Experts of a small language model.
Size: 9 layers, width 160, vocabulary 8192, 11.3M parameters.
Experts: 32 experts in each of 9 layers, 96 GELU neurons an expert, 2 picks a token, a sigmoid router, a shared expert of 192 neurons.
Training: a variant of Adam for the experts, 430M tokens, 6566 steps.
Below are experts of layer 5 (counted from 0) of a mixture-of-experts language model. Rows are named router (the router's row for the expert) and show model dimensions 0-159. Each number is 50 + 10 x the weight over its row's rms, rounded and kept within 0 to 99.
After each expert's rows: "raises" lists some tokens whose logits its average output raises strongly, later layers aside. This comes from a sample of Wikipedia text that the model never trained on.

# expert 31
router:56 49 51 67 56 63 57 45 59 23 44 44 39 63 43 61 50 42 46 55 54 39 44 58 54 48 52 58 39 47 59 45 34 51 39 69 47 43 58 70 38 48 42 55 54 34 48 47 53 41 49 54 60 43 46 37 37 56 41 66 54 50 65 60 55 64 51 43 46 30 44 55 42 56 49 56 40 54 53 60 42 51 41 47 56 44 51 48 40 51 51 49 64 59 29 63 47 30 61 26 42 52 39 67 45 52 52 37 56 48 60 37 55 50 57 54 36 38 61 52 34 56 42 42 58 51 61 54 56 66 45 38 43 51 36 59 58 56 54 48 47 50 48 48 29 30 33 71 60 26 52 44 53 70 52 58 78 37 47 43
raises: "man", "en", "ty", "on", "am", "is"

# expert 30
router:46 38 42 53 47 47 72 47 65 45 43 41 37 59 35 58 47 50 54 49 60 49 49 54 47 68 58 55 38 47 52 47 38 53 51 79 50 48 49 64 37 55 49 61 51 30 34 38 55 36 42 40 47 39 53 50 38 56 44 53 58 57 65 38 63 62 66 36 32 58 43 66 46 36 41 51 32 48 59 49 48 34 37 39 41 39 59 41 40 62 53 44 64 55 47 66 33 41 61 31 54 46 49 63 39 46 54 40 59 57 69 36 48 52 54 70 51 47 50 43 41 52 32 49 57 56 56 44 41 58 47 44 49 54 49 52 55 59 57 51 54 51 41 68 32 53 33 66 53 36 51 52 59 70 50 51 71 45 37 35
raises: "en", "el", "on", "em", "im"

# expert 12
router:67 53 59 54 52 42 67 48 67 48 43 39 35 55 56 61 44 33 59 58 52 42 41 52 53 54 63 43 42 42 47 52 41 57 38 66 38 33 43 84 39 48 43 54 46 40 49 49 49 41 51 48 56 51 50 35 40 44 52 74 51 59 54 58 65 41 63 43 50 56 41 67 48 58 47 47 32 39 40 56 61 58 35 52 51 40 63 49 46 60 57 45 56 61 39 59 37 09 65 44 47 54 54 51 50 49 49 45 54 53 57 40 51 44 65 65 32 49 46 57 40 55 50 51 49 50 60 57 52 58 36 38 44 43 41 50 48 53 50 51 38 41 40 48 23 40 32 55 60 42 47 44 59 79 59 48 52 53 47 45
raises: "e", "it", "is", "a", "in"

# expert 20
router:58 30 46 55 51 43 70 46 57 37 50 50 30 65 50 51 50 36 48 53 47 34 49 53 55 47 61 40 36 37 46 47 44 47 46 73 47 45 58 66 46 49 42 56 53 46 48 46 55 40 47 62 51 44 44 49 33 61 50 62 59 68 50 55 58 61 58 40 40 47 45 65 43 58 41 49 39 57 49 53 44 50 33 49 51 51 71 37 45 42 58 45 65 56 49 66 26 20 67 36 40 47 48 53 41 53 47 36 52 42 52 41 57 41 69 67 55 42 51 56 47 66 49 39 52 57 61 52 39 50 46 37 47 45 31 60 52 52 60 60 40 48 39 55 45 56 33 70 66 37 60 49 55 69 64 55 76 51 54 37
raises: "'s", " and", ",", "les"

# expert 18
router:49 37 42 50 51 47 55 51 61 43 35 34 45 61 45 63 52 52 43 46 39 31 38 48 54 48 49 57 51 49 46 59 44 37 47 85 42 44 55 69 35 54 36 55 48 35 43 42 39 44 50 47 61 61 34 47 32 51 55 53 55 52 48 48 63 52 56 53 59 52 30 56 41 51 57 48 36 58 53 61 42 63 44 63 59 56 60 41 44 60 49 47 60 60 45 55 32 26 58 18 57 49 45 45 52 45 38 41 44 39 65 53 51 34 48 57 48 46 47 48 46 52 43 61 53 59 49 61 51 60 41 38 35 48 49 56 47 49 63 54 48 45 51 55 41 43 45 75 64 36 47 51 61 62 50 48 92 58 43 52
raises: "on", "en", "ing", " him", "ers"

# expert 4
router:62 31 55 51 57 53 61 28 40 37 65 51 44 47 56 56 58 47 58 42 48 43 39 50 54 49 64 51 43 44 40 55 42 57 35 76 48 42 59 63 38 47 50 53 49 41 45 50 53 40 37 52 52 51 44 47 41 51 67 61 47 56 57 42 51 49 47 27 45 55 31 81 47 51 40 57 49 54 55 55 53 56 47 68 52 47 53 35 44 50 53 43 62 62 60 60 39 12 51 40 44 43 39 58 46 46 43 39 47 44 50 48 50 42 62 52 55 51 50 44 49 56 51 55 51 60 64 49 43 48 49 43 53 47 38 45 47 48 41 67 48 46 49 45 38 48 24 68 47 28 58 49 61 76 61 51 82 48 54 35
raises: "ly", "is", "un", "s"

# expert 13
router:62 34 42 52 53 56 60 48 63 40 52 44 46 57 38 62 50 52 40 55 60 37 46 45 53 53 53 40 40 33 59 45 46 59 41 83 46 36 49 66 39 63 46 55 56 46 49 62 46 43 45 54 55 48 61 52 29 53 51 55 52 60 53 53 71 47 47 36 48 58 47 55 54 54 35 47 41 54 55 49 46 39 51 54 59 46 58 44 52 53 34 44 55 60 42 61 51 16 55 23 53 52 33 57 41 41 46 36 63 58 63 40 45 28 64 58 46 40 62 55 51 49 38 56 42 58 50 53 39 55 36 39 33 53 38 36 52 58 49 51 43 60 44 59 40 31 46 47 55 52 54 31 40 76 65 40 72 58 53 50
raises: "on", "ler", "en", "il", "ty"

# expert 2
router:55 38 44 67 52 46 63 40 62 56 44 49 52 62 35 53 55 47 59 57 35 26 42 38 56 49 59 30 41 44 48 51 47 45 33 92 42 48 58 78 47 49 56 53 53 56 38 65 55 37 41 64 59 54 49 43 40 42 43 58 48 45 57 50 70 46 63 40 49 49 39 49 43 46 45 53 39 56 47 59 54 48 32 47 56 41 37 46 34 53 58 31 68 54 53 53 43 31 60 47 56 66 37 69 51 52 46 35 41 38 46 41 47 40 42 58 46 45 43 48 50 48 55 45 44 54 46 55 45 49 41 51 43 50 52 46 48 64 64 43 50 50 45 50 33 31 46 73 58 33 50 60 62 56 58 48 67 37 48 40
raises: ".", ",", " the"

# expert 15
router:54 21 43 56 49 29 52 47 56 33 54 35 51 61 39 58 41 41 46 66 60 41 40 57 51 42 52 42 42 54 44 50 41 53 42 89 50 36 57 58 40 48 49 56 55 48 53 51 50 30 48 63 47 51 50 45 43 46 49 57 48 56 68 67 67 51 46 32 55 65 40 68 48 58 52 47 42 44 70 53 42 45 44 44 61 55 60 47 47 60 42 48 68 61 39 68 57 25 41 32 48 40 53 58 50 47 52 37 50 47 50 53 45 55 58 53 53 56 41 46 32 57 55 49 61 56 64 49 53 53 34 37 43 38 45 44 49 65 55 38 37 52 45 53 45 49 36 67 52 33 51 55 49 62 53 56 73 36 64 38
raises: "ig", "ot", "ag", "it"